python train.py --routed_scale=1.0 --balance_bias=true --router_cosine_scale=10.0 --init_std_router=0.00652 --norm="layernorm" --norm_eps=1e-05 --tie_embeddings=false --grad_clip=1.0 --seq_len=256
Below are experts of layer 6 (counted from 0) of a mixture-of-experts language model. Rows are named router (the router's row for the expert), up (a neuron's input weights, with its number), down (a neuron's output weights, with its number) and show model dimensions 0-255. Each number is 128 + 32 x the weight over its row's rms, rounded and kept within 0 to 255.
After each expert's rows: "mostly gets" lists some tokens that are sent to it at least half of the time. This comes from a sample of Wikipedia text that the model never trained on.

# expert 39
router [127 112 130 134 114 125 135 112  59 117 169 118  95  91  93 124 126 144 127 103  78 108 104 148 108 136 117 147 126 136  91 130 152 107  86 135 190  66 139 187 112 145 120 154 175 132  94 139 190 127  95 118 173 160  91 103 146 107 167 113 128  89 139  94 145 149 118 129 193 131 147 154 146  97 144  85 124 179 134  39 118 117 146 124 142 176 140 178 145 180 163 132 180 143 125 116 120 139  96  57  98 166  81  89 120 108 148 113 126  62 148  75  91  74 156 120  75 128 130 115 150 128 173 152  36 116  96 115 129 116 125 131  89 127 158 204 145 180 130 116 158 173  90 178 140  87 179 141  90 162 108  88 149 136 132 183 143 135 169 133 110 177 133  93 159 164  87 144 124 100  80 151  85 169 114 114  63 106 158 165  90 115 160 129  81 132 129 136  93 126 155 143 135  89 121 116 182  84 125 167 110 186 124 143 105 119 133  83 132 117 168 158 107 148 139 112 151 157 153 108 116  75 182 152 133 140 176 134  96  85  95 154 100 201 190  97 163  84 177 117  94 109 145 130  94 165 102 171 182 168 140  68 168  97 152 169]
up0 [138 133 177  92 179 125 152 147 113 164  96 113 190 104 186  90 154 168 109 109 185 147 141 120 117 104  90 158  57 122 128 128 143 168  97  67 126  66 115 122 137 113  93  88  89 143 159 170 116 146 117  98 158 138 133 145  95 141 122  95 132 120  93 123  98 146 156 127  99 143 140 141 161  77 102 160 112  90 115 159 119 172 125  61 159 163  31 133 127 121 147 168  93 121  95 119 213 146 175 124 116 111 117 157 133 157 103 162  72 191 189 162  93  65  94 158 117  94 141 118 191 143 117  79 161 150 159 143 106 133 154 117 126  99  83 149 123 176 141  86  75 153 161 134 159 111 157 121 133 143 130 160 131 100 120 209 111 180 141 134 111 104 155 125 150  77 111 117 154 137   2 156 110  78 132 182 110 102  87 144  94 163 142 114 142 110 161 107 117 112 154  93 107 137 150 162 128 145 110 123  72 156 127 147 112  71 160 122 118 100 180  85 132 118 124 167 154 139 192 129 102 126 192 118 140  90 142 143 130  97  62 107 157  94 178 148  58 135 162 126 157 128 126 145  84 121  97 177 161 143 122 112 110 110  91 166]
down0 [167 128 100 132 108 117 132 129 101 175 151 118  73 154  89 155 128 107 100 109 135  81 131 104 132 152  94 154 116 149 177 138 134  86 150 110 129 147 100 112 131 117 164 162 151 132 100 111 109  71 132 167 126 132 101 146 138 101  57 115 117 117 125 143 103 122 146 163 176 211 141 119 153 136 102  69 165 142 155 127 109 134 161 166 127 136 123 119 180 122 182 135 145 166 163  37  66 140 137  90 128 122 132  99 148 126 182 101  68 104 130 147  78 103 130 129 120 155 182 146  76 115 170 118 138 160  76 142  75 115 146 134  64 112  84 135 124 111 121 143 134 113 153 194 123 155 137 122 158 119  75 135 100 159  92  79 103 136 109  76 152  91 163 107  91 173 141 136  85 196 166  50 115 149 107 137 107 140 123 103  52 156 139 117 115  90 137 128  92 144  85 147 117 163 102  68 105  86 166 145 116 171 184 134 148 156  95 153 101  96 114 171 229  77 127 142 151 178 146 157 223  68  99 119 118 160 111 150 142 180 145  90 121  86 107 175 136 143 135 206 128 152 112 159 179 113 146 174  82 160 133  86 121 122 161 101]
mostly gets: " from", " between", " born", " married", " died", " From"

# expert 47
router [103 118  73 136 141 107 122 162 161 175 135  74  92 107  94 154 158 114 117 131 145  75 136 126 102 103 128 141 128 103 139 115 136 151 179 135 145 122 153 127 143 130  88 166 148 104 178 153 108 143 134 129 189  91  91 164 118  74 110 105 133 170 151 162 141 105 119 188 159 156 160 131 125  96 136  72 158  93 124  95 173  83 107  75  88 132  98 127 139 123 121 105 127 123 204 143  87  99 189 148 171 166 191 131  47  89 129 147 124 170  93 130 156 133  97 181 101 103 149 107  93 124 119  94  88 185  82 140 105 172 158 123  69  87 136 123 162 193 175 155 157 150 136  53 176 136 162 128 124 129 164 147 120  96 177 142 163 186 108 175 187 104  93  78  93 194 105  94 135 140 145  63 167  96 134 115  97 108 127 111 162 124 119 144  95 193  77 119 101 124  97  97 153  98  43 134 183 153 152 181 118 121  98 157  95  91 101 121 178  98 115 146 120 147 151 120 126 141 119 128  78 138  80  94 105 105 159  85 163 102  84 150 103 150 114 136  98 121  94 169 148 138 149 146 133 190 141 190  73 110 115 100 137 138 156  74]
up0 [127 160  91 134  98 117 136  85 148 165  78  95 151  43 141 147  97 103 106 120  95 170 119 139 168 117  90 181 108 124 111 111 164 141  18 149  69 121 127 111  90 100 148 110 166  97 154 135  80 157 116  92 132  52 200 142  97 149 138 110 102 147 117 155 174 144 169 137 140 171 107 101 132 176 170  98 152 132 136 146 139  94 128 134 118 114  85 119 206 122 141 195  80 145 124 138 152 105 114 140  87 168 139 109 174  90 116 136  68 141 120 129 158 113 102 179 139 109 165 199 143 119 176 124  89 114 124 159  93 134 118 169 109 102 136 107 154  90 148 101 161  85  61 143 158 121 125 104 135 153 117  93 158 113 193 102 153 127 110  92 169 121  75  87 162 159 111 123 148  90 113 123 152  93 124  86 146  86 145 142 136 139 203 127 115 107 121 165 177  89 131 140 155 120 146  88 119 135  90 146  83 128  95 137 121 105 106 157 166 103 151  71 193 152  97  88  97 205 161 134 167 184 129 160 202 114 108 107  96 191 162 137 164 140  99 100 123  94 126 219 130 114  81 104 108  94  87 152 124 159 122 151 138 145 132  97]
down0 [150 158 150  68 176 104  74  84 152 118  97 167 109 161  94 151 166  96 146 142 161 169  97 118 174 165 170 131 142  91 155 116 106 102 132 156 127 109  90 141 106 130 181 132 133  91 112 155 189 140 143 157 142 115  94 124 161 108 174 154 120 102  93 126  85  95 142 115 108 132 138 182 136 133  92 138  98  81 108 150 102 131  76  96 107 113 131 147 174 147 121  69 127 142  99 146  84  97 176 157  79 166 118 127  93 162 131 127 162 137 168 147 105 212 151 119 151 106 167  97 138 155  95 158 135 121 156 140 107 146 126 119 130 144  87 141 159 144 208 121 127 139 109 141 142 158 117 133 108  62 146 165 176  95 111  73 116 119 143  89 134 128  51 156 201  84  69 157 118 145  92  96 141 132  73 181 106 110 121 111  87 154 137  88 129 177 122 105 152 124  86 112  91  63 102 202 120  60 158 133 154 127 118 178 147 127 111 131 165 180 141 189 139 153 171 102 109  93  74 110 146 114 151 119 115 142 112 128 115 123 103  49 172  52 103 157 141 118 137  91  94 135  72  89 107 121  94 119 136 110 216 184 163 183 146 189]
mostly gets: "at", " if", "rat", "f", " Camp", " requ"

# expert 10
router [136 142 159 162 124 142 145 119 176 148 111  71 110 120 133  95  75 109  92 136  81  89 111 156 130 109 162 112 148 110 147 155 164 192 126 117 187 132 175 122 207 128  93 134 135 125  90 116 135 109 106 103  81  76 127 207 114 114  98  98 138 191 105 131  97 159 131  37 165 135 119 184 103  98  65 135 126 132 140 146 131 140 147 126 104 167 138 168 112 124 138 184 124 117 152 174 124  78 145 100 139 133 130 150 111 111 142  73 106 195 118 125  59 100 120 192 132 140 137 160 137 108 157 107 185 149 111 115 108 138 108 119 106 151 178 113  88 141  91 151  78 187 130  72  99 159 128 169  98 130 143  87 114 135 115 126 160 103 138 134 148 122 174 120 188 194 139  92 114 100 109 152  88 104  99 179 133  91 141 102 108 200 161  46 141 185 120 162 132 123  97  74 145 120 100 115 203 182 120 136 186 129 134 115 157 155  89  63 152 169 153 122 159 150  77 153 113 164 124  94 125  71 157 109 105 130  78 176 149 163 117  90 113 157  86 117 161 156 132 129 117 171  69 104  97  94  74 133 121 125 110 126 175 100 118 189]
up0 [152 185  87 154  83 126  81 123 186 102 117 106  89 145  90 101 146 197 147 129 101 124  93 126 121  77  78 175 154 186 157 119  84  41 150 151 155 109 148 186 114 121 148 104 107 111 167  81 170  84  94 114 103 169 180 163 145 116 106 121 158 107 130 104 110  90 162 137 165 158 160 113 139 148 106  25 136 133 165 149 139 159 146 139  85 182 160 120 193 105 157 120 102  96 142 170 165 157  65 130 126  95 117 147 112 152 119 139 177 132 120 122 143 142 100 138 127 100  99 176  47 100 149 132 205 179 163 149 126 148  67 111 137 123  99  56 157 105 107  79 153 113 125  84 204 145 184 153 170 131 122 190 151  78 152 127 129  75 130 104 127 133  97 138 149 118 116 173 160 145 145 131 116 200 163 203  86  97  87 116 120 159 209 118 135 104 153 103 139 133 119 138  94 103 114  59  79 149 104  74 131 122  89 133  93 141 132 155 161 140 162  93 120 150 136 124 149 125  85 126 123 132 148 102 137 178 125 158  96  80 136 142 155  91 104 119 148 150 117 127 153 110 129 167 139 160 156 147 121 151 101  95 105  96 101 141]
down0 [152 124 120 131 102  92 142 107 122  57 131  88 127 140 167 153 114  90 134 137 152 122 151  98 160 145 173  89 129 211  96 125 133 175 144 114 147 129 138 121 123 114 101 107 189  61 119 139 140 136 129 102 140 109 169 128 108  59 126 130  73 134 118 151 133 100 157 185 107 129 141 158 127  98 157 137 103 114 155 101 166 126 109 157 179 125  99 110 123 109 160 106 110  98 105  99 110 130 197 184 136 151  96  98 147 209 113 101 163 134 135 191 173 119 127 118  56 117 147 135 174 114 150 103  77  84 101 189 168 186  84 146 137  72 157 189 112 131 140 157 109 127 187 116  95 130 166 124 151 112 116  94 163 177  89 101 208 166 133 122 122 152 158 182 152  82 138 129 140 122 130 169 194 144 141 104  90 174 164 134  95  69 101 103  77  77 133 145  96 121  82 101 191 114 116 183  73 156 143 163 147  97 127 122 133  95 118 105 110 152 114  92 108 156 138 125 127  90  67 202  35 162 118 180 100 124 106 111  92  69 124 120 145 132 148  98  82 136 128 133 110 121  94  99 131 132 195 180 105  83 145  91  96 164 132 148]
mostly gets: ");", "%;", " ;", ";\n", ";", "\","

# expert 3
router [137 163 100 125  91 101 105 143 129 114 164 142 146 125 112  58  72 101 155  69  59 167 112 139  74 116 105 138 155 146 169 116 138 128 142 122 107 132 119 120 173  90 115 157 151 161 150 119 145 125 153  77  90 107 201 133 110 158 154 122 184 126 107 117 160 125 198 180 187 113 127 143 117  86 116 100 137 191 135  88 157 161 106 152 126 120  77 174 102 165 144 120 110 133  92  84 111 155 156 102 173  80 201  58 146 107 132 141 158 140  89 125 128 127 127 128 137 156 169 142  98  31 181 145  98 134 126 174 130 137 106 154 168 149 133 125 142 129 135 155 161 156 132 167 130 107 176 104 118 136 177 183 132 109 166 144 107  68  87 119 147  49 152 157 109  86 160  95 119 139 120 116 150 144 146 130 180 104 165 115 140 150 183  83 139  89 208  64 166  98 100 130  70 150  60 131 111 125 152 100 138 116 154  57  96 167  83 130  68 157 152  86  75 138 112 176  95 160 112  83  78 142  72 167  96 139 105 160 155 111 104 125 131 155 159  96 144  89 124 113 139 110 177 115 158 173 100  92  80  96 123 148 125 109 116 118]
up0 [155 171 140  95 137 154 131 160 120 152 114 177 154 117 114 107 121  83 192 117 105 181 131 135  84 109  90 133 123 165  91  81 163 122 167  99 130 161 139 128 117 132 152 117  92 142  63 140 160 158 134 101 120  85 140 150 123 108 137 159 125 144 147 111 118 155 138  44 171 106 126 127  93 136 126 166 131 101  87 134 126 121 123 181 105 138 114 147  97 116 154  51 147 103 126  82 133 101 137 105  76 129 122 145 142  79 121 147 141 131 145  60 159 168  99 132 105 137  82 160 104 133 132 119 115 117  76 130 131 152 131 132 112 142 111 145 112 119 108 158 137 141  76 153 164 114  75 224 164 131 182 123 159 145 149 150 159 135  99 179 138 113 119 241 142 153 154 139 112 202 128 129 167  97 142  61 137 125  96  73  75 111 153 156 144 152 154 116  82  72  45 144  76  77  91  94 112 114 199 146 137 102  74 121 154 125 152 192 126 157 174 115 154 115  63 101 137 108 102 124 131 165 101 154 198 101 135 153  64  95 161 147 150  88 121  90 118  47 172 164 126 133 133 105 158 204  98 116 165  96  90 133 136 140 191 112]
down0 [ 73 124 151 143 162  64 175 175 115 105 176  94  77 160 146 123  95 193  88  83 119 122 131 156 157  72 171 108 196 115  98 109 133 104  66 126 131 109 127 159  66 161 118 151 173 147 133  95 148  92 165 129 144 182 132 130 156 124 103  95 140 110 137 137 157 172 173 144 113 124 142  94 122 123 114  59 145 192 177 119 152 137 115 140 126 158 104 146 160 173 132 112 153 168 131  88 153  46 154 119 153 152 134 136 105 169 165 121 126 154  98 189  81 101 172 101 123 184 155  92 132 125 142 139 109  68 167  98 157 143 157  87 136 129 115 168 135 120 151 124 144 123 157 114 114 133 156 117  72  89 118 144 124 143 121 143  90  85  81 127 122 138 172 141  84 130 105  81 126 131 119 120   0 118 125 143  67  69 197 144 137 200 139 114 156 103 182 110 123 156 176 112  67 132 168 105 161  85 166 129  84 121 128  89 115 165  64  76 127 133 115 155  78 131 133 126 106 148 140 107 140 168 163 129  97 110 105 155 121 108 171  99 181 174 136 155 160 153 136 121 114  83 145 112 111 106 126 139 105 135  93 179  80 106  70 153]
mostly gets: " three", " all", " two", " many", " four", " early"

# expert 56
router [108  86 127 126 153 137 164 122 106 162 101 170  64 103 105 155 119 141 139 103 151 143  80 121 119 103 122  91 114 184 200 121 158 171 164 143 145 130 131 130 104 146 170 146  67 181 113 164  87  62 179 103 129 116 194 173 160 157 139 128  92 129 117 141 132 148 110 155  86 153  95 157 166 119 160 124 129 124 207 136 145 102 138 126  87 102 135 124 183  76 117 175  68  84 100 187 122 164 113 100 144  83 109  54 111 130 128 126  62 141 108 142 168 163 103  90 110 106 100  99 105 101  43 145 136 179 143  89 145 130 110 158 163 158 147 128 114 123 141 103 130 118 145 154 151 138 157 112 115 107 172 100 158 102 173 151 134 159 120 147 111  78 134 141 130  76 114 124 120 142  76 109 148  86 103  91 147 140 120 123 126 158 120 150  69 148 173 121 140 129 117 173 169 103 155 103 117 117 114 168 136 160 198  70 114 116 117 178 108 115  92 129  99 176 151  73 112 156  94  44 188 111 119 172 125 162 143 109 185 106 108 112 129  88 151 133 205 122 161  87  98 154 132 158 166  77 149 146 187 127  75 182  89 125  59  61]
up0 [176 145  92 143 152  95 146 186 134 138 112 118  76 149 131 113 128  83 136 149 152  73 147  93 135 160 111  80 118 132 180 150 119  99 111 181  93 157  89 149  95  90 184  40 137 130 124  77  78 143 135 142 126 119  96 186 130  90 109 169  66 165 134 185 150 118 164 128 169  81 164  99  89 134 133 171 142 161 116 178 146 152  82  88 170 120 112 106 127 188 155 120 112 151 106 151 121 148 116 158 171 112 138 114 118 155 155 119 177  76 111 104 160 130 136 137  81  88 170 111 172  93 124  97 146 128 130 113 125 160  71 183 120 163  92 113 153 109  83 101 216 115 108  82 155 118  49 125 120 116 122 104 152  52  59 163 115 111 100 144 153  85  93 122 121 104  82 145 130 133 128 143 182 131 153 173 120 144 106 111 146 129 134 117 137 147 106  70 137 169 142 171 153 162  90 145 130  97 108 108 121 111 115 151 190 105  69 143 139  97 120 153 155  93 168 143  90 100 106 147 131 125 117 104 115 129 139 142 161 115  71 131  56  93 231  96 134 153 104 187 137 134  88 172 217 151 189 134 107 119 144 137 157 132 155 158]
down0 [195 114 104 139  71 135 126  76 169 126 106  82 147  96 181  61 120 158 137 127 172 102 165 140 133 150 204 105 156 117 156  93 115 148 107 135 131 134 168 103 174 176 108 167  48 120  97 126 120 184  96 146 143  42 160  74 162 150 165 154 132 122 107 109 151 116 109 116 167 139 131 103 155 169 175 107 139 117  90  77 107 153 115 144 116 163 105  96  92 132  76  77 175 169 105 111 173 114 187 100  93 144 138 122 132  91 186 142 120  97 124 160  93  98 147 125 113 129 154 161  86 150 146 125 105  95 151 145 118 109 140  79 134 112 106 122 144  76 184 112 120 198 162 169 102  99 158 173  77 112 122 106 125  98 107 148 120 113 121 125  92 132 110  93 128 152 127 175  99 103 163 113 137 166 162 120 128 116 175 106 153 137 172 157 176  82  87 158  82 127 121 111 134  91 176 133 131 139  81 132 115 128  62 143 123  66 152  86 137 118 111 107 146 100 183 131 165 116 180 228 141 150 166  83 109 118 153 111 125 142  80  85 207 163 107 154 116  94 169 166 131 159  82  73 105  78  63 137 116 131 171 112 151 119 165 135]
mostly gets: " A", " An", " such", " any", " No", " no"

# expert 24
router [187 136 152 179 103 145 130 115 112 134  59  91  49 164 117 115 173 119  66 178 111 118 138 155 148  84  86 148 154 106 169 144 134 185 112 112 106 105 119  89 107 119 105 129 129 136  98 122 141 135 123 157 143  83 106 149 106 135  94 109 146  89  83 165  82 101 105 115 120 131 151 102 111 124 116 116 215 148 114 151 167 170  67 112 151 119  61 119 122 110 105 161 145 117 110  72 172  57 100 121  84 179 135 128 131 100  74 161 160 125 132 134 175 105 129 137 141  58  89 178 142 175 152 181 134 118 124  93 148 170 134 123 171 104 172 148 157 136  65 178 139 198 131  83 119  83 130 116  32 145 125 134 123 150  94 127 118 175 134 160 126  84 151 111 124 122 125 116 172 115 158 157  63  91 216 110 104 105 108 150 102  90 151 112 137 189 138 136  80 107 149 126 117 116 117  80 116 138 174 126 184 165 129  79 191 182 147 151  88 128 149 111 119 150 149 142 159 173 188 100 160 119 161 168 110 120 126 127 135 153 146 114 111 152 104 187 204 131 134 117 153  92  85 158 111 101 118 180 176 132 169 108 136  90  99 144]
up0 [140  82 121 135 174 105 142 152 105 155 115 154 118 142 103 116 149  89  69  72 119 109  75 142  85 188 136 164 118 120 104 133 105 175 123 112  96  98 138 120 142 145  92 143  94 118 142 153 118 133 114 132 140  80 152 128  80 168 154  97 137 110 144 139 143 112 140 237 128 107 100 123 171  98  44 135 162  76 174 109 202 132 134 147 154 127 164 115  94 148 128 174 129 114 133 174 103 123 154 147  78  98 148  43  99 196 111 115 138 159 138 155 134 231 157 107  97 109 108 159 116 128 149 136 116  49 116  99 152 111 140 140  79 123 171 135 108  81  73 108 164 108 104 144  88 107 167  88 147 161 170 126  73  97 105 136  97 135 204 149 131 105 156 188 123 153 137 175 115  41 156 128 137  56 162 122 107 107 145 101 178 113  64 141 100 115  81 133 114  98 131 138 131  83 182 133 133 119 163 138  98  99 156 169 185 133  96 122 146 100 132 133  93 144 140  57 143 105 175 134 169 146 140 156 137  33 101 136 120 138 133 147 152 163 133  78 139 116 151  96 150 134  99 163  94 164  88 112 143 110 141 172 143  99 115  88]
down0 [110 127 129 143 100 113 115 139 107 130  91 116  36 121 106  83 128  99 155 127 149 126 217  82 170 100 131 141 133  79 139 136 157  54 128 156 123 112 109 139 112 146  98 100  89 128 201 108 146  89 126 119 150 139 109 129 156  84 151 125 135 158  68 118 121 115 103 122  88 159 185 168 152 185 181  88 107 179 143 125 102  97 125 129 102 132  78 129 109 157 116 118 170 147 130  63 144  89 144 164 110 170 134 206 145 101  86 120 106 138  77 135 114  68 141 132 160 180  97 157 179  80 121 173 107 189 135 156 123 153 132  78 186  97 115  96 137 186 201 212 134 131 151 136 110 194 126 126 117 134 158 154 121  69 142 159 104 196 131 160  97  78 128  97  87  82 154 112  98 179 109 128 132 124 105 183  75 134 121 167 120 127 137 111 147 142  81 148 131 115 161  96 128 121 175 142 147 156  83 153 136 122  83  75  88 191 133 140 116 169 157  84 135 138 110 195 101 108  74  85 158 115  77 112 144  84 118 125 118 111 128 155 112 141 126 158 106 156 153 137 108 187 163 129 127 152 142 153  79 143 156 101  79  70 149 160]
mostly gets: "\",", "\"", ",\"", "—", "”", "),"

# expert 93
router [137 170  74 153 162  79 116  69 161 107 103 125 106 136 152 107 171  77 121 125 109 123 153 122 106  89  96  97 109 123 134 151 137 120 154  86 128 147 128 134  94 127  95 157  80 125 104 113 176 136  59 120 148 116 114 158  96  94  80 133  96 110 118 149 146  68 132 100 208 116 162 159 185 143 139 107 161 147 172  88 137  97 145 109 109 127  74  89 147 120 174 147 169  90 137 102 125 131 182 148  82 198  69  81 111 175 132 122 110 142 159 156 102 149 110 143 158 140 149 145 114  76  99 149 157  86 189 125 160 110 144 129 141 173 113 143  88 153 136 164  61 182 114 157 136  84 157 135 125 129 136 175 143  94 113 144 121 123 117 135  70 152 131 110  99 128 207 185  62 114 141 156 209 107  73  83 183 105 135 180 100 155 100 151 170  69  84 130 132 100 193 151 141 164  71 138 111  61  99 111 131 102  98 137 102 150 167 148 111 160 129  87 124 139  77  95 153 141 136 127 148 126 123  94 181 145 125 105  94 136 124 170  38 190  95 175 119 131 112 142 195 164 141  98 111 101 118 155 155 166 107  83 113 154 161 145]
up1 [127 168 140 134 189 119 130 145  56  74 115 114 102  89 159  98  99 143  92 125 110 130  90 155  98 160  96  98 110 158 124 145 147 154  98 130 116  84 121 193 157 122 108  73 166 164 135 146 159 112 155 129 170  90 124 154 143 182 107 171 124 154 137 131 156 149  78 134 160 104 116  85 144 114 165  99  56 120 113 123 112 115 108 125 169 129  98 121 185 128 113  95 160 119  92 162 148 102 108 149 113 171 154 110 118 125 115 173 185 107 166 129 106 165 108  73 101   0 114 163 102  83 155 124 174 128  90 178  79 123 157 115  95 129 108 141 133 111 106 152 144 128 136  78 176 133 141 145 186 165 178 132  96  86 128 176 131 129 136 189 100 159 112 136 116  84 151 155 114 144 131 126 112 101 136 143  89  94 170 140 200  53  83 141  89 152 153 128 161 155  76 145 155 136 125  72 101 123 170 140 144 135  95 108 194 109 158 108 184 103 129 128 130 152 208 131 148  79 120 171 171 137 142 101 182 130  89  93 166 156 144 108 110 134 172 177 114  95 168  95 122 164 122 105  52 116 129 159 102  70  95 154 111 157  85  77]
down1 [138 122 146  99 136 133 129 129 168 124 236 124  79 137 109 108 112 152 149 132 177 170 121  74 114 103 170 122  67  94 135 165 112 121 128 133 169 153 108 133  83 172  63 131 130 134 186  74  92 123 144 163 133 156 160  60 101 150 117 134  90 105 100 136 134 117 139 140 105 174 183 146 165 172 131 113  86 129 199 184 112 136  72  82  89  83 130 145  82 170 163 142 117 119 153  61  98 162 142 129 126 172 152 131 128 146  93 136 118 127 146  73  92 126 106  96  93 127 103 116 148 132 151  99 145 113 151 124 150 122 186 134 122 109 136  96 150 171 155 184  86 129 125 124 176 179  89 146 170 108 133 134 150 106 180  41 104 150 101 126 155 155 122 118 141 127 147 154 106 109 138 146 106 180 176  72 136 103 174  85 130 115 152 137 129  85 152 118 149 157 145 101 130 177 220  91 105 114  82 134  69 172 116 133  37 108 105 138  62 148 112 130 137  90 141 128 146 140 156 122  87  94 114  93 172  77 201  93  82 126 130 152  70 154  99 129 134 129  70 144 163  63 111 140 125 124 190 144 158 147 102 138 163 105 154 107]
mostly gets: " did", " do", " rock", "if", " does", " fire"

# expert 78
router [115 157 200 135 120 159 150 142 124 147 114 138  66 140  87 129 128 172 137 160 112 146  98 117  94 178 171  72 103 155 183 133 113  49 129 123 166 186  62 141 106 146 129 159 110 106  60 157 123  87  82 167 107 157 122 140 139 109 172 173 101  98  75  71  82  92 150 149 139  94 167 132 120 137 130 113 111 151  78  71 161 112 170 113  96 115 136 157 156 168 157 118 103 175 191 179 141 100 109 128 115  70  89 150 165 163 150 116 110  98 134  74 153 125 134 104 117 125 170  39 139 137  86 179 106  59 128 137 119 144  87 161  87 116 111 104 127 169 156 174  91  94  91 160 125 131 191 151 112 103 122 138 150  81 193 158  84 146 145  90 149 118 131 133  99 156 160 127  34 110 121  92 147 146 142 135 126 140 186 120 109 147 129 106 106 166 112  83 153 126 170 173 182 139  97 114 152 173  97  90 149 151  98 113  35 117 149 157  85  98 131 141 162 160  58 117 141  83 121 149 127 128 196 167 158 137 122  68 142 127 149 112 123 147 108 146  93 134 116 119 126 163 174 112 108 103 156  97 119 116 165 137 163 162 130 131]
up0 [132 129 155 158 145 142 141 110 154  25 113  99 160 164 113  98  84 127  97 160 136 154  69 188  91 143  82  53 144 156 124 105 143 122 126  98 131 119 126 121 129 149 157 122 127 172 176 157 198 175 114 175 149 138 107 118 111 150 182 124 118 169 168  74 106 129 101 168 134 117 115 122 121  86  60 136 135 122 146 116 178 128 180 139 128  90 100 102 121 113  99  96 152 136 102  98  98 129 132  95 138 183  88  84 130  97 160 111  85 145 119  93  87  86 141 192 129 194 137 141 113 130  94 148 112  64 111 163 213 135 214  94  92 170 121 113 133 136 143 124 165 157 147 137 116 139 130  84 147 162  95 105 129 159 173 111 164 111 128 131 130 168  88 116 147 201 108 153  67 104 138 140 183 151 102 144  79 111  79 145 139 156 108  83 155 135 103  85 158 127 124 115  66  91 177 178 129 211 116 109  67 143 110 112 164 100 115 123  95 104  95 101 165 119  82 170 170  96 138 146 128 162 162 107 109 109 162  51  86 154  99 107 141 177 119 105 119 175 126 183 158  82  87 146 142 152 148 130 116  95 110 181 140 129  86 136]
down0 [131 164  95 123 109 149 145 142 116 168 131  50  97 132 183  86  94 162 138 120 172  92  91  99  99 143 155 123 176 136 125 190 235  89 163 123  87 164 123 210 133 146 143 106 124 129  86 136 151 145 111 116 147 178 138 130 135  98 171 146 117 125 113 150 130 136 102 156 111 180 116  99  84 131 169 106  84 148 131 121 165 123  73 113 134 151 106 182 148 128 155 145  61  88 167 139 113  99 182  87  48  71 196 121 166 118 126 101 138 143 118 146 175 100 154 106  88 111 100 110 120 130 133 166 157 183 175 144  75  96 155 140 172  68 120  96 167 105 124 118 149 119 101 113  93  96 137 134 126 149 117  66 178 110 107 157 112 152  84 150 149 134 180 132 104 151  68 107 121 108 148 109 100 165  98 117 131 131 134 243 104 133  79 160 141 186 133  91  90 148 107 124 158  93 105 148 140 124 132 120  91 181 210 173 142 192 113 178 138 104 125 117  80  91 111 119 138  99 132 113 147 114 131 138  93 111 110 173  97  62 120 152 163 133  96 178 118  81 109 103  74 109 152 129 132 159  93 121 135 144 127  78 144 112 147  86]
mostly gets: " JPL", "°", " Coordinates", " Died", " listed", " Released"

# expert 82
router [116 125 111  39  96 192 133 113 135 123 121  85  85 112 156  95 198  83 100 120 172 134 136 103 118 170 151 151 136 142 156 118 156 126 159 159 138 134 147 201 100 171 115 133  99 121 106 133 123 131  69  70 158 135 160 131 143 135 102  96 100  87 138 150  99 152 154 111  74  85 156 176 165  80 124 131 177 133  70 160 150 138  94 112 125  93 116 111 135 147  94  95 101 156 139  84 155 111 153 139 171  49 142 125 196 130  64 161 126 106 158 136 124 132 153 128  98  94 132 156 163  69  91 129 133 112 121 126 101 146 103  87 181 103 106 142 124 162 230  72  69 162 125 115  77 129 134  99 126 154 138  85  98 136 142 109  89 138 140 119 110 191 156 110 176 117 122 177 168 132 115 153 141 151 159  57  67 138 102 132 164 196  99 150  85  67 121  98 159 163  99 116 147 156 127 146 143 172 109  61 159 125  86 200  53 162 162 114 146 129  72  91 151 146 151 146 131 197 160 150 138 172 155 139 143 124 170 106 150 115 130 125 141 141 129 130  90 148 133 125 140 128  88 104 136 118 131 193 115 172 160  87 129  78 159  89]
up0 [ 82  77 140  67 113 182 153 134  86 141  58 147 152 135  64 129  97 115 121 148 118 189 159 133  99 133 162 120 104 160 127 171  73 124 151 169 139 146 111 188 141 177 136 140 123 127 151  73 134 129 128 132 155 138 171 155  98  94 146 111 153 122  89 109 127  95  98 134 152 159 135 143 166  85 129  85 160  86 106  64 154 185 139 134 130 134 135  50 134 150 165 173 113 161 143 165 143 181 143  45 132 136 173 127 127 115 169 112 130 133 183 152 177 122 170 121 127 103 140 117 152 157 110 123  96 131  61 174 172 149 107 141 108 100 153  87 135 138 122 158 157 109 125  95 140 170 167  96 158 171 122 123 104 137 153 130  69 128 126 124 130 131 133  82  57 192 106 131 108 125 129 149 143 148 183 159 162 137  66 131  52 131 144 162 136 186 107  91 144 126 123 168 128 114  60 177 104 105 117  66 114 121 141 102 174  71 193 166 127 139  86  84 130  68 153 136 134 151  74 193 179 137 116 155 109  46 119 145 125 150 123  95 134 172  77  87  74 127 132 177 150 117 148 110 136  87 130  72 103 110  86 159 118 103  94 109]
down0 [118 133 155  88  63 143 153 104  82 135 162  93 130  99 192 119 123 142  99  87 164 114 159  91  96 102 118 120 166 173 133 101 108 172 136  94 123 162 126 188 158 101 160 185 118  85 126 139 111 109 126 133 113 150 124 105 148 118 135 102 183 138 163  85 168 142 107 151 145  90 135 109  96 196 191 147 120 129 195 117 131 186  97 114 140  83 173 129 104 129 118  99 153 143 154  84  82 153 105 203 103  94  61  96 172 144 163 125 103 109 137 146  94 133  82 157 117 132  97 175 107  91 130 117 152 141  93 199 183 154 179 115 114 111 153 160 128  50 131 118 138 145 137 123 177  76 104 111  67 148 140 113 119 124 122 133 130 166 110 123  82 152 105 116 145 116 147 108 144 123 189 127 148  81 135 130 101 156 145  90 132  90 165  91 122 100 127 101 187 119 177 159 148 209 151 191  96  92 157 143 158 117 170 131  78 155  80 124 122 118 176  99 142 146 147 158 112  60  60 151 142 163 122  56 112 104  50 101 148 115 100  70 183  68 146 147 165  99 150 111 143  60 137 154 123 107 103 148 175 137 104 156 117  92 130 162]
mostly gets: " back", "d", " down", "ann", "ard", "art"